Below are experts of layer 5 (counted from 0) of a mixture-of-experts language model. Rows are named router (the router's row for the expert), gate (a neuron's input weights, with its number), up (a neuron's input weights, with its number), down (a neuron's output weights, with its number) and show model dimensions 0-127. Each number is 500 + 25 x the weight over its row's rms, rounded and kept within 0 to 999. Numbers have three digits each.
Before each expert's rows: a language model's description of what the expert responds to; "comes before" lists some tokens at least twice as common just after its tokens as in all text. This comes from a sample of Wikipedia text that the model never trained on. Tokens count by the router's weight.

# expert 4
What it handles: Function words opening a noun phrase after a noun or verb, especially of, at, a, two, several, same, as in "one of the", "buried at".
comes before: " the", " ", " time", " a", " s", " c"
router:543461480508508496510517480485457521516487516511472489499496457514482496471544489486504497515535491500506530473506498466521504470470482492515520466449551517500519466542517484516488526533516531521544488472504531510547533546468459509517494546465480451491535491514484505532504500465491471509517494504458498498525521471505475511496505518480528472469521503532550556486478529530508519458495
gate1:518489498435486495502498504473435512516498548491516491528498493521468520499512484482498470497528502511498474456480495453536505522478470491525484496472505516478536517477502467523516535580540547510545532509516497497507468479484512502497481523498451495521476490526556531502502479494502501495541485493440543496552508463514492522511518509471499492524488493553482488509498520493510498510459
up1:484496516453490468468482514486474479478520475518513530486543531476461464538505509452491468465529514515531468476467526505506478522523513495551466531503528507485499536448532523556484476534498490461515530500505461492487503504476507501469535548510492456493444490497546443495491510517505520471527509535496533511481500500492463495528504506530472509514457505505516499531511496476507492508498
down1:508502510474440517501497488501465451522490521514515484521525490487493468504531510510510505527532530464516501485473521544461493524537516481441472497483487521505430557507538496519529493470483492489467520511496492474450507464472535510506485528471554516490499443527506551477485499492536529493506494474499493521481441502530490526528494500498492496517460504495458494526512505498471511478516
gate2:496498529510493518507484474526508513459467499500534482533511464552474465529518474506501481498475465514498470500505467450504500472439475517519478485460476522536475487507451495522507534579522533495470519493505538501478501473513522483550496479496486517463534493455488493555493525480488475526496498494511523485456479461462491486465486479500513513505490501476549501517514522483476516488473
up2:471518497498478507469493496511508519499494465498516506518492475510505481535530477521450510482493516525524502524496482484491491504449501514503482513452491504491471502505505501573468517529499543517495544541523521491472471532530525469513499498519560514498515512478500473548467533462514510511566518542527471509432453490476498501520468510517472502491469508471531533519505536515462480493482
down2:520540553460534535466500508512478506468512508505491499532506465507500517489492482501461505481523522535496437528504455509525521543503482498522489489542503462522498483532571485498504480520531488548467517501526467489503513502506511496495480507544517527462483541525506557553509507512482450505504525516522510493494486475475544481514477517506501521519473530483496459467542490511498483528511
gate3:534500518494519547511525496524521489488469514486515490511436483567526484524518448496491488489480481504495500534485491512485493473506511506477525527516494493487465487513488514516481477479483529501488479481516511520480473489477460539547496529455509435490500511531516503548540471487504469467481507540498483532456538516499513545503480504462568525483510536509535499455488528519503502492525
up3:511509488546490491481473521493494484553466479535509521493522558461528488488541519488499460499471535498560455456490498474484511494514463449499440509500471558523506473465489501476512505508498463496514481520512489484486511495498508523486482518472494521472496487447498494530445489507478521514493508474487513480542476515491509461495463469506482471490511471481431491527492499503508519527488
down3:495517520535497470506518490496534537478540498492511520503540501490498516496494522499525497490505481468520522484519502468489506504500470477509449498463488505478468464485524468503518501482500486503496491517523461451513543495438502476463501518531519515523515532485452496519490517489455513503527516469527452480541531479521505460485467469481491529538530473468491475571460494439502482529474
gate4:525479533511507525517468509528499513498473513468479516464495468494493522467524448512482479506518555477503497501501503455529526460470470538546507504529518462503522499511488462500499513478491549544492512463514528480500491490493479486510529452493469483504504481504468517521508486523500471547558508461534525508530498500491518521506519573487575507516477495501533524524506511486495519492537
up4:485468469493510518493471482466501513494504534532515473546450522499510460505486499482569499485465455497494507489509515565476468476529503477489469491498481565477487494499511524466540502510542479461501504488477483520507503488505481528516465540498514523508538458512520525488514518500474490512474491541475487483493476505492493492461479433462442496499518551488481475515490511514498483495471
down4:507462476506498481515502521499521487560567482534552498497486495507470489517477494528497508459498476542519505501493510513452476465487502534491522540468512480504525522505500520543506537521497441489515511449468499506532531511503520465523502509512461509495509506456542502520496519510536512516465441545527486511453503480501500510511453531526507502495500516470524533519531534505520513473521
gate5:457482509466486485489544520539492495490496494525459475491500493490463503459487524481478489505520495515512441466561522477519496502514491490453477468472513501528500461519528510470523499454476508498515485498517500510562515469474519521466439515426505470480551513526453525502457487524474473490477503512496474513503515489544502494455506500506518485472497524510519535486515492516503477491515
up5:504492538466485429510494505494513506526500486510448499485484470505471500466497495477478469494513473506506483483559515480498452522490469536482452471461504453525519477491517484457525500506502480536535489502505498462501463455457494520478470465467500467504495491474483465500502487511517483477469503520449479524524525507537493504501479491490528534467538507508530531527497462480509504548541
down5:500524472453521498471492515518470517484492503508546453482495526525524512514484486511490539468499499504493480522495480490508483542512495519485540504531499461526515478562501509491500446494442497510510517479493470487486504531474509465477552486547500520512518518532474504457489485483464489498536530494504543476486534446511522518515512514472536485525514492534530565463525519529506513519539
gate6:500482471469549508466496482495510469479498498478489453499511481513490513508535487461511483507497503477508500497498494522508517464509535525493491534444490553455514489483494514503492515488472492532550514532491492522516534480551495501509505516470508506491532514495528529521528456471486503548534517552521529524478531518536440487496533476524487483465504541526517522478451524530560475498491
up6:493502519483499493474483529485466475500543484469476513491530479534497507538507479478461473461501499495537498517500487548499468486511556521502492553438509504473521495489492522505447510476490520550537514493535482474509502532524497426515527456500524523475463506501512493495491425489525493505518487533508532514500502523507498503533478487492482519502485468495517462481499541507455492543502
down6:489505503458519507519506519480533523484544499454514506472513517508454474442494496504478482460466460491487491549506484511504461496517504494472480554487516480523529497503501542528507462515535491513495495489554506510490454499489454461478512527507520498518492524485457529483507477454485480501527481509489512512489482491459505547506522554474493517509481470507492563504470511486530472554514
gate7:498504461486520510517485497530458484501532501545488507540486529497491549479500528483509464526507499511502536471455510506501518480482483509549514486460518507541516518482446445566476532476529472486492530443498511525514450480506514481551490575512497487498496477507499515501490493502525491492507495502487533467464532506509476511471465505464495451540499510505513493487472487487471496513489
up7:508491496476502526515463481479533494427481523483500438530456490517484491475489466507496513485475533477476477513550489460517489471455478483491512479507475503503521481515493487448530519499497489518502464506483532491532531466498487544510502520469453482536493487497489565513505556510507486534474513471495511518538483472500473527487534550502524481506500516507483516478480465552516520488497
down7:528479492518482508510527489485472493505475531486544485522480523486522454511512502512532529543486529562474495489529462536490532511449481495518536460519471488534536510518510470509476520505440472491505530506482477478540530491519478552507512496495454496547493486488496527479502491539480498510485504561516545477498485496504543464444491504536510472495463538502487488503508485504484487503499
gate8:437480523482527484493446453507466507495559525517505499542540494519486503515501511535515468464549510521506491501539496498537501488545526506529501513465508505468548493491515484486537492519526551489511512492484499516494498475479514487448502534542497524493476516511490449548480467467536518508494510476474481475524547522506456461494523521512514510517523487507501463499495489516488472487469
up8:508514479470459521510533533497534502501486500460480496536527522492516539559485489491486497514523472530488504499486503492516523519458481536508504504488520473509485499493464504455519502494450565538472490463476529532515527499515508465528497469466505497494547517501525526488509513463459504528510501463515507507496533511531527547524530517481504477485498489474472498504546511558545527524454
down8:464509474494517506495503471503494536463537496489551485451482489501474488506524500488535505492524545532491534496460474494477483469500506481532504512469505477488509506522528493512487518510536513501514475519452494476508469575504480491453471514496527512497498476542492454543459462460531478476506538497483504471510520489528474505510472513493517557489489515531512463492517461515453494451476